Weights of a small mixture-of-experts language model, trained from scratch on English Wikipedia: a variant of Muon for the experts, 3477 steps.
Below are experts of layer 2 (counted from 0) of a mixture-of-experts language model. Rows are named down (a neuron's output weights, with its number) and show model dimensions 0-223. Each number is 500 + 25 x the weight over its row's rms, rounded and kept within 0 to 999. Numbers have three digits each.
Before each expert's rows: a language model's description of what the expert responds to. This comes from a sample of Wikipedia text that the model never trained on.

# expert 1
What it handles: Inner digit chunks. Digit pieces that continue a number already begun, in tables, statistics and times, such as 189,062, 7:40.06, 30.61%.
down1:521533484548476482492502495471504529505487536490470495471510519490438491480531517512480470470512497512494561497498502506494485532449486521525519486522477523515519532472478513504496514520533525483507540475467545531479502484442487464550513474503505516469499485463481487468523545503498448493520563507502551501483504502480510508505522457525475478519508493518470556502532458509552474504535513506505540508534510486488487486503470506538515501494475508481491497520528529529519509498510559517472463492492508474477485450513477541525498503485522491520459495452494493474563436507516517497542514471460457479486482483530500547514507500510494494459474491492524505486533517497514527500490
down2:498540501485482542515528471472473503499505450503459509479503501468508505458467469518471512480514505492469529502456519472505522466464507488477519526491496492498511506482499511468468531541509495517474496501466464529449528501523480510487498475461497541530493488489480496487481526511530558515506476524495474516513478480506531514470512479502514470496580515476452478513498503499483463518498505510473476496497484547463520501477534465510512588509530468525533519519474461520507531491533496477495541465475462499486544516486498508476481499535529487493513490453445518523486502538479498515472535518523430518498514500500498465527495528546453515504464516502507491499511507533510472487471
down3:495527494484486495469478475494534496492507511521487472530528475524560482473499530508509470503515478488512535516478416521461472480494480542500473528497499476512538504459481508449537503458531513476472501520485509513469548498531532539472494538512521481499443460493507454517468530493486486523542545527483475518469458555462487513462480506510495506495516543503498492491488492492520470516505526519503501497498502534513509474537522526501500467440494484465473494543499501504478510502531468466521483499447484497508536486494506527467541524472511510468465480526497471492489478525461507493513499527540501511494511501542487534505515507489525486494470503512517498548504539551525543532491
down4:528483553529491507457511546491540461479501502517486467548510512458504491479472485503512526514481465474532524477529484501469482466485542491509534475495528500484497517444485475499494508527471517499497517457500483496496519501472495554542501465572482497503477492502465509467521520521495489493507512498529527514490500531487507536494490426498511465510546495534548487475481509540526513492564482512472479516496527494470471501469512541525463447501501531481522477527545500501533480539484545517494516537500508487512489487479479489503495546480498468497462507455481487483532482483541485506515517483534461519488490486520516545481474484546470501466521511482478507497513478482455481520494

# expert 16
What it handles: Noun suffixes, institution words. Noun-ending suffixes and institution nouns, as in -ation, -ity, -ment, -ence, University, State, Party, often in headings or organization names.
down0:484499506480469516525493474531484475489468485496545533566535499537505503508522491465538510511518496542454541533502481470554516500522520518487521505503492500496529494530490539502443520528501497540515505490527515475465518488544520508520499531493547511501463519515452525506492483519517477484439477488476513525467540531493427510446473509489470517493562504509487493497522496485464525488498475496523506524467511480518511491479485516496479494490477513509502476534530486509481465505502498506460437446500483467484481515485489511469458532518488502462515526481510521505491478549479489504462483488527508480453537490494458471516484504530516535468509471493479501512505458541521484494457
down1:551487489513490498488503483495526487484479545476510491494525516488491492526502481467485534499532506520491515498490489465456530519515548537501499437483469521465520489519473512482505528563471531571522461528506523495521507512487501489515462496477527480520530480515507503534481502475536495502479456525508579553517463503483512507519480490486534484476474507510533520472526506504512483498511510493491466522510546513496494505499500489499484459472516532517536491523487493494500535468531461466451528500527520484438517491534508514511510506488452488508530498462485481477491515457500499473456483453482501498519536511529479486494465528479497459454518449469533439522510472524483496506494
down2:490482494494518494504529509500477491500533487530490502495471496496507499504487516536465469479517519522499526475496524470486482504488463510498520519523511509525553487502510525518527474523506500537531437499484525494485496488559463487464498526517496503490494434502469508477523489484532496520490508511505520486483500463463469531478505509497506549507542506533491508538525500518481524502487474533503514473521542433470489486509504511435488538500509537467455454480515483525491471487532509505522479505508530518528483511507538512493482515508472420497496452483542492479524499488515445482494466478462491512456529571503503592499492479511483540458536465509490509497491497507513523511508
down3:509520482464489485474495490524528492476514459538504487497476519498520505489477467496503509498489492491517476473473488484483511505479513505506479521513486512508481524496516520471489494522550479460528516499503493443475470516455554509510497505505486512524518535543491532473499450452488509475493458525497467511495477528494510488530487496532522513499471509535506473501476484497469496508513492483548548448498535532534495519466525523446492441507521514490512531458556502529508464453520463518512539495492514520503477515526493502478509542507560487475494525486483488505556564449463479543473455486478566491498489485474529482539508500464479477523501511462488500521525502522501529473525

# expert 37
What it handles: Number endings, le. The closing digits of years, model numbers, scores and coordinates, such as 20-14, MP-3, 1.86, 55; also the piece le.
down1:494487504475502490484523478543458491514522514542451512505492492525482522538511489528542517485462500498483543533540478421500476501506477497510538519484501480494516531521502458507496547476496506542532493505542501487491506508484506457512484489492534495432501521497467473498509468512495505504505525518524529507480495520516507552538458514506481521491514509492459526438531451530517520507499551522560497498469496510514511504464494520489470493506477544512524489495544485500525497488494523534477550510492494495490459450496522499470477474505486494495543496500438508505484489485516499506481461505484513469525517523534515535442489527552493509488546468453466473502530504477476516492507
down2:490529530518536486488523468446466468513464528481542478542517542539498490535462501543540472532472512494523543502482515491510492484468554517506494493524495493445498496560512514506492454476492527467486499508492532533459485520544468486518513491513462470464516528474510520489484459510521451529503481532481474483476501487524489501480521504501487502499538507489446501512504494465489518514514522524478507517516511518489518505507511502476525489461501479511517490513509458513519485501502502510459440538502483555512495497482482540507510467504498531493532444538483475512476501503501495522480483510498500536526485497532485494488537471512533459493516563512478466459505478525488500415513
down3:487512525537507499517488544479531429518491486500522502499512479544504502472520514480474478453530461484470519507506466486513482515472532556467455496557505509486552512496498518478444478478500504506487521523517517499500561506501503503488519490464512469504495502561541496506504479474498460487482533499527491464534510495464481548490458499529534503466513476536486508502495512513468440504502492503453543482505501458503528527498540479510515498526437505537512493478484494465513506527509474518525503529452495469512538460532506502488491498496530522473506483470508536487480471465511501493497522510486491542464532482496498538472544470468487529516522502529461475497463515515492503483465
down4:484469471471475522498467479483518475486529498525488482470509504551507500515496496529521544478518499521487521510531507494499476492536508522529503513509522472491525492480527491500497461525441536469478435491514490478481508447549482486485533483501490491444496509540529487492513533499492497519468539472498527454533481460515517487511530486486549497514488472484498480486504558494489500469493537514529519448491481497469499497507552475466484482449472512503504552537527517526513480561469501459497536522521492498472539456475496526486481512514509510493479518537533502490480501526522464570480491489531473510458504500501549482499509504495482475518464499515512486556517506468469483515511

# expert 3
What it handles: Numbers in tables. Single-digit and small numbers in tables, score lists and statistics after pipes or semicolons, such as 1, 0, 4; also 'und' inside words like boundaries.
down29:479442507473554504444544495488512534527470467499484543509489451534502506538476498462517492463500479525525549502524485460518488479525482473512508481516495479515507459403508479503514519515478507521546517535464499528465501521493509502517488477536488505513518492528538502510506532517502529501519523460481488509485515531488460500484494484464484513502493464509527463471516495476494487522485487516508502489511492545528527506524496526499504501484480507502546467520514507477482504485468536498527514518486504487463512489525453494503488540454488541460441514470472472498521510478484505543559495534494508502485473554464520489452473551534481484520488514508480510501507470483490486476481
down30:482488493478521480454464474490502500554536479504537572494461512458499485502487494493500497514483475457520497518478478481510527494489532480519443524556571515511549466495498509491454521479463543472506511431503546545500507509483488474489516489534527471534489504495504496479521527496505543513462519524510466545475498505501518476516520503507526489465513482519520478509508490465483468493523534497535495472501516542483463491478510466468483516522490504503518550472492530453504469491496458544510508505484531485488530510477516507483478479480489451501493482530495532521522459503526466474526501487529483497496536514517511546497495542514482454461529492507515505480459505495509471487495
down31:491544512490499475521497504476491477514461530530493516547502497462482537522511521513489476492493492516508528501488443466487477463477473482523462474538478532502498499521490508534476527514476494502531524505483486527527497523443473486536492521503522498493499485527523503496525499492519509456512544454515538522483502521550489475502460466499493516498528511503477470518469500505526544504479534484492450498511539513476478517547482533519433489479491505472499444486524516478475504512497501525525496485518525491512499504472538486455522513494489459490527474510507564493495505471504471467516466522550499541506464502528505520550481502582475499478468503488475537484474454535493534475481
down32:530492525519439513483446508532483516496489489483503474478459535459471494459514464488493492518490506480486503525501473479461512502473513520514492539503436512525512488497463480457501514430480514505490478522477514526482489492529478464519509525487522527468498540460493541496489505494509508446501514493553458488478552491501505506513543509489561512484531508500482533503471479471510462499527504465538518470479517499496514523552504474489515493493487504497512502508523516508522496478475501492534481533511518480487578520502500521489514475465526493509551525474491506499555498514526513478457506469485500496513497445547500494469493547464533557489486497473511453478517512473532505487496

# expert 8
What it handles: Syllables ce, ca, ke. Mid-word syllable pieces like ce, ca, ke, me, ka, especially ce in celebrate and succeeded, and ca in caccia.
down0:530454485495489549461501468505471507533513471494509505532499486479514484494502529525421507473458521532501485491503506505456482475518518449480503483510516496503454549481537517527485492499544468513479541521517468500539554482502481539502474492489488477515505531464482489454547516515507483488499521529539490454472484499479503436471521467490535499526494492506512447489538503498491532453463495511510466547532527467516467482525488525461443484493482529509504511498509518484514503533455508527506479518491523495506553491483518469482487518534496549500481471501486458477536491508541520481495514497531520503480499557513485488531477476537508486495508529479488525503475525499493503484515
down1:534507448492539443479549477516526463458506568494521485517495512515532501528482471491502504486463499518454511448477565497518518495513487496472486512500484476495461470518465548504458494477486528466485512504497541484486506487528533491504565511503505458517516503513516499481458502539477515506490503444498532501460517484482462522472514493478502522491503495529544445493512517509499489539521495488524514502532506454492519488490515505477541514503538506545515483503567489520483513470526472491496462471537522466479454502554489546487461516476529518520523505507510498486493516472456485518500453504475520482501503509482497478498466498523496466480523498468504509529500528462517502491483
down2:497475487547516501487518479487513491510483483477548506527542513495510490505485508530509484504517511521499500510515505466511482515526498495503472531479483481508519521507525496536494552507509489473486507522497532504465489447546525485484469479500513475509517528509497540543488522488462444489534445470518526560526455434489500442497516481493506516510523516497477509525520546509499517529489481515502514500501513537476504479548487520452544489462481509452508533530500484497443505500533512536459481497446494545475463473515504506503540520471501519442505450517541516534531467460525514486537535503499503502456465502520535502523472507479497515490511492507524481483491471492473453513479
down3:507508449516493507501452519520497466494463476490508481522486522463529499516503511472495488489511488507482518515487501492488490467496491515533487526495477551535543471501469500512488514523515513546478511535533529462495554472520486475536506522477499497497455540531518500521482500504445471515536475534455473461505493539468497510513512503515460486493485504544477531545458486495478527504494457502484513533529504542453499498497492496449508509488481538529438513491484515465487463510553488493512503547505519481504516506475503513470521433480532517456522490474491510520513513489529482498496525465467482522508485494565533489472533459511535552460494488487470485459498507501507502542497

# expert 49
What it handles: Periods and locatives. Sentence-final periods, periods in abbreviations and decimals like U.S. or no., plus the prepositions in, at, near.
down0:493500451491474506510539492503509481517492551484505467494544497489519496491480477509483485531501530501519535500532535485489489510483473473493510467497498526467523483470522538497509470542547491518485476475503504494508495448475481428502514471519517545500507476493515562493522484501494434495538550521500512517500528492511496446447473499480481449504503499513501530498495527517466460529484504501492491494480490452494478489462514517485511465497552528456473497539525575505516499507512517503511521520475527483516448517511492513464490529483522549486486523504509459509523503500520528475497535473531488503477515519541526543527519491490527489521461474528455475471501524474541501474470
down1:520504416518487488478562501517494497485489540474502455501504525431479485528523570500506540490490521519527496514539498505528498467499523478550471511507497480470497453474495537492480496452497500482495478499481477472475495491521479499509499547542518500487549497477534477493509505486479528493500487490489494530523490498489551504444491484525509530489450480501510481499514497500492460509506503518512490508504535506523496478493492476518533523527455538497520526495519499510513547478542511477505514513506536481439490507487475500491516491457498496543478523468465511551512492509470520497504470474500455503507442536499529555490481541513501448507471534494483535500500472521458512468508
down2:500462493522502528546499498523487495455520503503476457493507464527510503472485495496507515513515499511507520500469564527523482501480538541487527512495511522515505513572493510508533508465524507489500500495469499514512517528484485521458485470529513482487484482520463495483488529491565517546537492517497500476511486478561529497443496466501513480464483517486491481475508545500489490546523528525473465445537500506528487521500529513507499556444523499487517537447479431511524498513526494470511468496524445504490499508526499469471506510477496504508469486485492531519515445453489505485525489541476499514530509511480508516441507481484513491498536536495532475461487471492453531498492
down3:481519516498499514527493489494483446479478520503493517500486540486488491508535504507529512474459483499532473454487440439499510483466431464488536497516504514470504501513461500492496562498530507504525556482515500494469526531520523476472489453494493489557480478455506483469475462531506500526519544478465507486460568547498473527495520509532554492474474545504510518512501539493501487495524491526505498539523482495507494525485522513535481518533509488483492486498514494482515518498464537481515512504467542493513478505507508501524500486447501471495500477489517506515532509455479443479504463479483511473540550442493480501538489478502521514516543505471479512483495520525528474491512

# expert 63
What it handles: Country and place endings. Final pieces of country, place and nationality words, especially 'y' and 'ry' in Italy, Coventry, plus States, American, British.
down0:512500534522496482522470472549491484473531513492482451518542496501486507479513490473515549518501451472476506524495462491513478491501549455442488483498461488502518481536477486503492483555527504506459504456500531502511502514467556470493505516520485477491453473528477520547470500519519481543482526490505530532510534485474473501517499487490458493509492484504503476510525523489494478497506492542479541524504497529536535524536472492535555502521488493522482510498495502502473519494510467538477531538503491515482498468449472507502442498464515543479529489514520462515496491511513502502506510566523519526459483510465493446511483496503529494501517500470495494505516484457494415517470
down1:506540478460499513510506511453514501524495484506471487527525506492477514515494446513518504450502475475481539532487484427513525504513511484471484521498492484469468497482520508470533561532492473504530480476495473532511495502512535507527513476460467514515515504527473544525512522464493506519528542500490507508476477512447513461483537464531512510530510475465497517507512518463526497500484533449494545508501500440532519544501507531498540524515462509487489444491494505517473541489517518526464491476477538470507454492502526490513497533480507497511516504495500464537527512512480508499514506478491506551488521499542506533510507489546521417511506509481518507518451485486475494545457
down2:522495477522489523499516494477459535483508492503496471495497545454488523499455483489507537494497490511516486518527505471485523480484505477498529533514488509485499500491507499545469482490498486464487460491509518478465493475505508480504509496522474545531506590509506508537490529494540478531472457509426491477496524520553492502475481493529559504485476479536540506517461455512506517545476524477510477485510529545488507499499534541529493551514501497528514487478478482499470505462480500502509471540492537537550472558497483466507502494498552504547548475495490461500513507518506492475501519505476506487497554500532477463474447503496465528493516460542496494478520497471476497507501
down3:502516558505480485524530528460496512475515456470498520470512505446517528478486495498512521483484514500516466501506479500522470507553479495504485533533542509475514460501518494523488481467514498510536455475487494458483523478528542470505511482526512511516456528531462528485495498541533541515468466534456502493455464520473464523478515506496506540507561531501524482484534486461512553535479510488551564527522458532507527464548489465464514481520478494512476500488519476479530469486510493535510470479480518530454483469508497450483517480524509462487482507492513510495513526505539480494520509502494499508506510497524483533497492482514447477498487493523511500460521516514467532472485

# expert 51
What it handles: Plural suffixes. Plural endings s, es, ers, ies on nouns, such as wingers, exhibitions, clocks, and plural words like people, children.
down0:524521518491455503479488523510512490530485472534456511505477535522523497526480493456486492467499493573509478502522522476506508477527502499486494488500495518510520524500497483528538464501494477505520499467519475517487456526503582551492520504500466491494457454483470531493487505521508495527483536513541510500487511538522503504502498513482471460498490547470482510467474497526463517484512512472478475495494506496525504491490476479526547501495525467480534508471424499534512522545481489557423423516527485499545499506521508499519491546490523504479517467499484507499524474522448487496525518482523505501502476522481485477526509469455499491518491494503533492495504474499509572525475
down1:493495483520491472496469519505515496473497482478456499495489467515503528498482494516495526505521502527467535479499493531511462524472548488539462512509501505500496492512501487504514475524534496439468510497548514457529462529525473546453530470515501465483531463504503538513497460496528514469475485479540487528499504464504537522561552491483485521499504554527487495532447488474478483523522429490506486489498511498513479521510507496543516490511487465494508478460530481470457517517519478488547468499487542479515525486480496528493521488513557527510531481487527512454524472519498500489519477486529490468468471454509517492499468498440511471524520499500510520474516514513528475567495
down2:476491466499526511447513468491486515534518498483519487481499524493452497495451537542462505500508489494464542482467484498494489520499552485462509499502488461493501425505555481471558505501504520467477472509525503517508516498512481424497503470503534479527542476494518492527534496494495464468511473521514511514468509484519506505493520504499487526514482504487501469530509552526466501508502493533492555494478468490493541498494524496516525505493483511523519448495527483551473508494503496514509501495447532513468452501527482506508521470474459481552465464480538490485486519520506520493500497517534486515505517507462506497515455513529498552502525455486523447532495516462536474539473
down3:490491550495507506513516473508486491520534521488506515531537462493496468453482504500516470550470465497502525508492500516482457504545482511457487510531510474475491509491512518496502482502463458486497488551482500491489509463528469507467474521469511465531555504456471475484557488545506455482465527462517509498499502533524527491500478529517492495496484532506528494478516515497518470501518493480491515498538469521475495518478570512509487535509507493469577487470473524488526552513488556555510523501529530504474481480499495513447504495517481468528527498529520465494472519483517479499535493467497542486492508492519463512496488534544508514508477461540527475519453460481479514482516

# expert 30
What it handles: Periods and ne pieces. Sentence-ending periods and decimal points, plus the word piece ne inside names and words (kerose-ne, Ken-ne-bunk, bo-ne-s).
down0:545528479472538525502503509502494500512503483525449510492529509479460512480526507503471523506480518566504502471482479488492509547494525497501486489455505535488507484569477491528499513498495496454514478498501480518470520463544522510489526429457462531488507525519510503523513499507536496491454542475484487454548516448484451497469471535513520495473480526502506543495525526529515465499531490505464457499512514534517514479513486470514520550518505461517541501505511469485515530459511525524522479532497449482547494531468528477485500521511486536476526491534531500544481501476467483482492488519497479487488502468484507531457464507499486518486498486513453517490497534520513491495548
down1:537563520454508499471503527497486496453477523527497484534460521454527556544514548459537520478473486513514490512492475508510479484492480512530469453453491494486494501531499483538479508503520492506499488479518499484492524455475514489507536482492517478494489518480468470541499504487527478463504506526496496533494476495498454506451527523513469484469524517535477510506466510505501519537507522503547504510492537467511470471502549489503516487489537532489498547517494518476471481512494512514459543573446529538481493472498505497466495527516464471520542515489483462518487500495505503470496525477466472494475476530517492551487528502477477545479516446483484507511548488472482511489488
down2:480479520534509521511486498517559503529492486501490497475507517491492490474496510480499506504532503517521486462480462534488493472518488492494487499507525526502441475505470516513464490478510491487525543503527528461516501505535492485472500454493498513498495463529474526534520474457527483512474464493501547529495520513443443507505502449514486497524522436504446465503544489508538520470497513501545468517504511540453518493520507459515488496513499513516505488497515497514491525492545518533479477535542497476493429541547538537527485480499524458479462500475489451536482504499483501464503493503477462526477521519455508523470509496499504531514490534500513465462489527545523489555498
down3:441498486496502562474530479497496500479467496478511497521518483528463540445479508494479485501475516505515493535506504495507550526451508473510497474506513505505513468527486522493481493533484484492534511504473490501493493482534510492450498521498476508492471522497480498522470482542525522558501473534484537526530472490490517458495505503494526494495510514514482498536511521527463483501499520499521493543579515511514476513555467476514482504468498540489530473468501480465460529538519485485515483483493496521488506466513465520507494532566477476502571531488489451467462510487474528492493464457465504471519549518487455488511518543519500470530477500519489508497509504527546543464495

# expert 61
What it handles: Table cells and markup. Table pipes, heading == marks, quote marks and leading numbers in table cells or lists, such as | 1 |, ===.
down1:458513455516473556507503524518540479463456513528504530512494531500516450494555507494516516474490483477496491478491519486491479504550505459469545511505510506491512527527483548495524543473493474567515475534493490506467557534524477461429525459478495511522500489486493508540512495459514485496506472501468518499485509516490514517507457464503530481522497488488551446497505491462474519476483491530512490481504469504502499513534552493518482460516517549465511512543495498497521531479490512518510483520486504480500509510499529486468508532501493572499475502513447545513508523511498506484518491472499489491452492496498514468499450466468502485492509481551483501467505520515458503483495
down2:501492459504470524515496522522521484499468518474496512507517488575514489464507525507489474505493491507520499530488457469520488483486565505533506548493466517501466479527483504501498482450506519493504489504501459560481505561520507553494479511500495483491463555451536520500474488510521504457519499503497432501498514480501493456474558499517483466495492535491553506480463516531525507488486507482479509505557523504482500502515479489534504514483453502473512501477486503459504484503515486491545475478461498521456502481493520529507489500533504513498517541458478530464565537495480495520538549523503462490475510495501530504516500462536480502509511505478530501494477486540534521462478
down3:516542503482529503464510490543514552476503534545468478509506500525526489466453487514501507477417533528541506540502533516511510497477554492518519485522507533510451541517469525510531503494519494487492532515518497516514510509494480521490503510507488458495513512472460503508487489529480511460551494472519485489513524536482549522473478502486498445512502530478488502535506488493523496476543487453509475443482491498484473526534529517488551510500488496510510513468464473520487504525507519449541478472492491511479508473485441495501497495474499538516511524484485518473509480538520455467516517507509502500479419490537507517498512496518516528493471495523523506482575489484484516471511
down4:483518537519519504472547530509498506494522550480472537475472529510527486539539529515505492463506497505518518464511495476480519490485480500472509451474518484526530484455533497493503492496558536498503503483462514480504510466506480507481519478516435475527482523458498498511492495497429525434510493492539517467534493503480530540515482527508494496481492531490517533506499468491488476505474485490541513511536476508517507533467520478498492512484489515518495524450512567539485482436559487515473479525475490531498488504498496478495495497515503540463504547492477484472523518503497521512462506473494521517492525552524540517516500531473489539506515500518437484484513503455486454518522

# expert 21
What it handles: Mid-word fragments. Middle or end pieces of common words, such as 'ure' in future, 'up' in runner-up, 'cu' in incumbent, 'ular'.
down0:478536475484468496493506474497521510488527514499510510490481512503545497517475479492495480509550459507506481487483505534495506532529503475474532498475491475469438533502529498485445519519490505543497511477453488497528494543499540496514519480552557520483533471537503510500520489509526452530546491517516441485483512504439506473484476430523500459487470495477518477506456488484508555477458491506529509534524519496491471522478542535507514502523474485539495459492519470496493524482515472510493506489464506504530542502516548510492543505511500499469496519506510507504491515490468509529521490499555499502492479510514502495504509513547493511518473579517478546492470504504477478477442
down1:531466519519506502467493488504485501536473492528537485499525490530476539530481510472506518496515507496483477540468507483473474519499551489452562524488541495553490496511496489540485483522461512495515535523519501478517521507505509496495515535496479473457484532472495517517521481531489498477486482508499507478523527435470509507510466472503492505497490486456522482462514511529531498493459492478479481461510487500444471498527473526483489509504505488510508467464486500468536467515502481515496562448529498492470497458481559500477480546498473515519499463528454481504508525532484506459479512583524552479476547530479505495489504465523503502514499525489512539467470511475485484473535
down2:499469519511441537513518522519495515537492530495558508494495480518504499438538538492497487481481488534466520449503507483501504498483507490512531461509544474523515526457528542494486489540505524501518512500554522470465484507467484493527503513490480524532516471447487488496518505524466481469502509478499536497513519472512500482504491499505513495484500525458515496477481523468542531523462514487487510459536508491502475484522473503478496488484472509536486481504545510505539505498462459477507495514470515525505496511597461514477541479476468514509503461516483545521494556591507474491481487506491488498475451489542442512490514487489498489468537499523500502505502501479516493512511
down3:469516476492482465456457535448500484539517522509514499499475517509498526458486516518498486477551489484550532507494494457496514517495488461532521504543511478563464523505477514514508527482496478527494514468498519494531483427510504517511473501510472554476456500516495511489527515526479502502485491524554469517525474507516484523509460496504506503487481516467504515526498500504479516514493499511562528523534492511466481456522494488503479491545461508466444511481495495456474482544486508521504513454530511440501483484411478475487501515506516531503461495530502482523510480496493505461509545445531533481464478496495522516489538497488518494486492529521469511504495473472520488518511

# expert 24
What it handles: Years and number pieces. Four-digit years after dates or months, such as February 2015 or 14 June 2015, plus other digit groups in tables.
down1:515466491504498542476462458433461484506474485545572489497469511528477447501487508461498476509487520481490503495499541534483522492492477474509481525486494501488478504508507512556506456503511507465540501516503519521502482463507490507491521507488510506476494484484524531520471524506474483488520486504507496478448491486471495456482524457531460592471441482509515489508511485549500514530500490554523515469443539501486509480473476510494509480527507526490461507518516485486469480496483515510529486571540520513525486522520498480504521493495492530500511541483531490519497514529502506454523518488454497453496493500506522481499530529531452505513517517469510517477537514504511487511452
down2:510487485550465488487528527536516479548549467522512481462495511508471518492527496502435495510489519548485534486483481485534521470498518493511475474487480507503472503520489488461463472481448500511547529493531458496478519521477510526512467485488504542472504497479535550485468491530481501490460518503512476517502472490514486493532514480489548532469446510510539516483481475522502489513464479544525500520496474502520525508510526466511443520519544506476511522503513495477469462524477489523515531512493529515470511510541456519479487482522518530509515465501465501495495537492479524474510487527488489481509504529497509474494531461427493500520479553475477519495528499543496507560552
down3:501479499529485436505511507487443461498504469465469500527476506507541519494518475486463478480545523508509565526502526503478467488478531505489508486517520499498481527465449487531462505522520512512466496447534566510519500497498509503546478508518509487498489529485498488513488441514495485462484469561564540472478495509509494513492492521482515541472474484525468503501496507507502526500507507506493485536516489477480513485499517487508454541496518514515497533521485523502488511520464499504487468529542472461547513485469538491433483492470510528493496470466479479513496514513476538510510529550475480498485529503482547513480498515502507510492545528493448475502521527468546549489508
down4:531539426481498533507512522475519472504502549542460522539467510544481494526512522490504516526477495487474504517510463521503501472511539528517467480523480486498523516526478535501530492493535487512516481530478493494482472527468502509480465495497485533518481480502557512485521464508487553528483514514496517502471491512515465510551543492529520484475551424460496506539510490532491508490503503463524464476507534496537488520503471487531525517478495465499499510466433507482533497482526510484518477494520556509499515485513479538472504486498468505527475472489485505498480489514449505498493492506470522462535454507427504503515515470496485501518537491501476513510505550497440516500514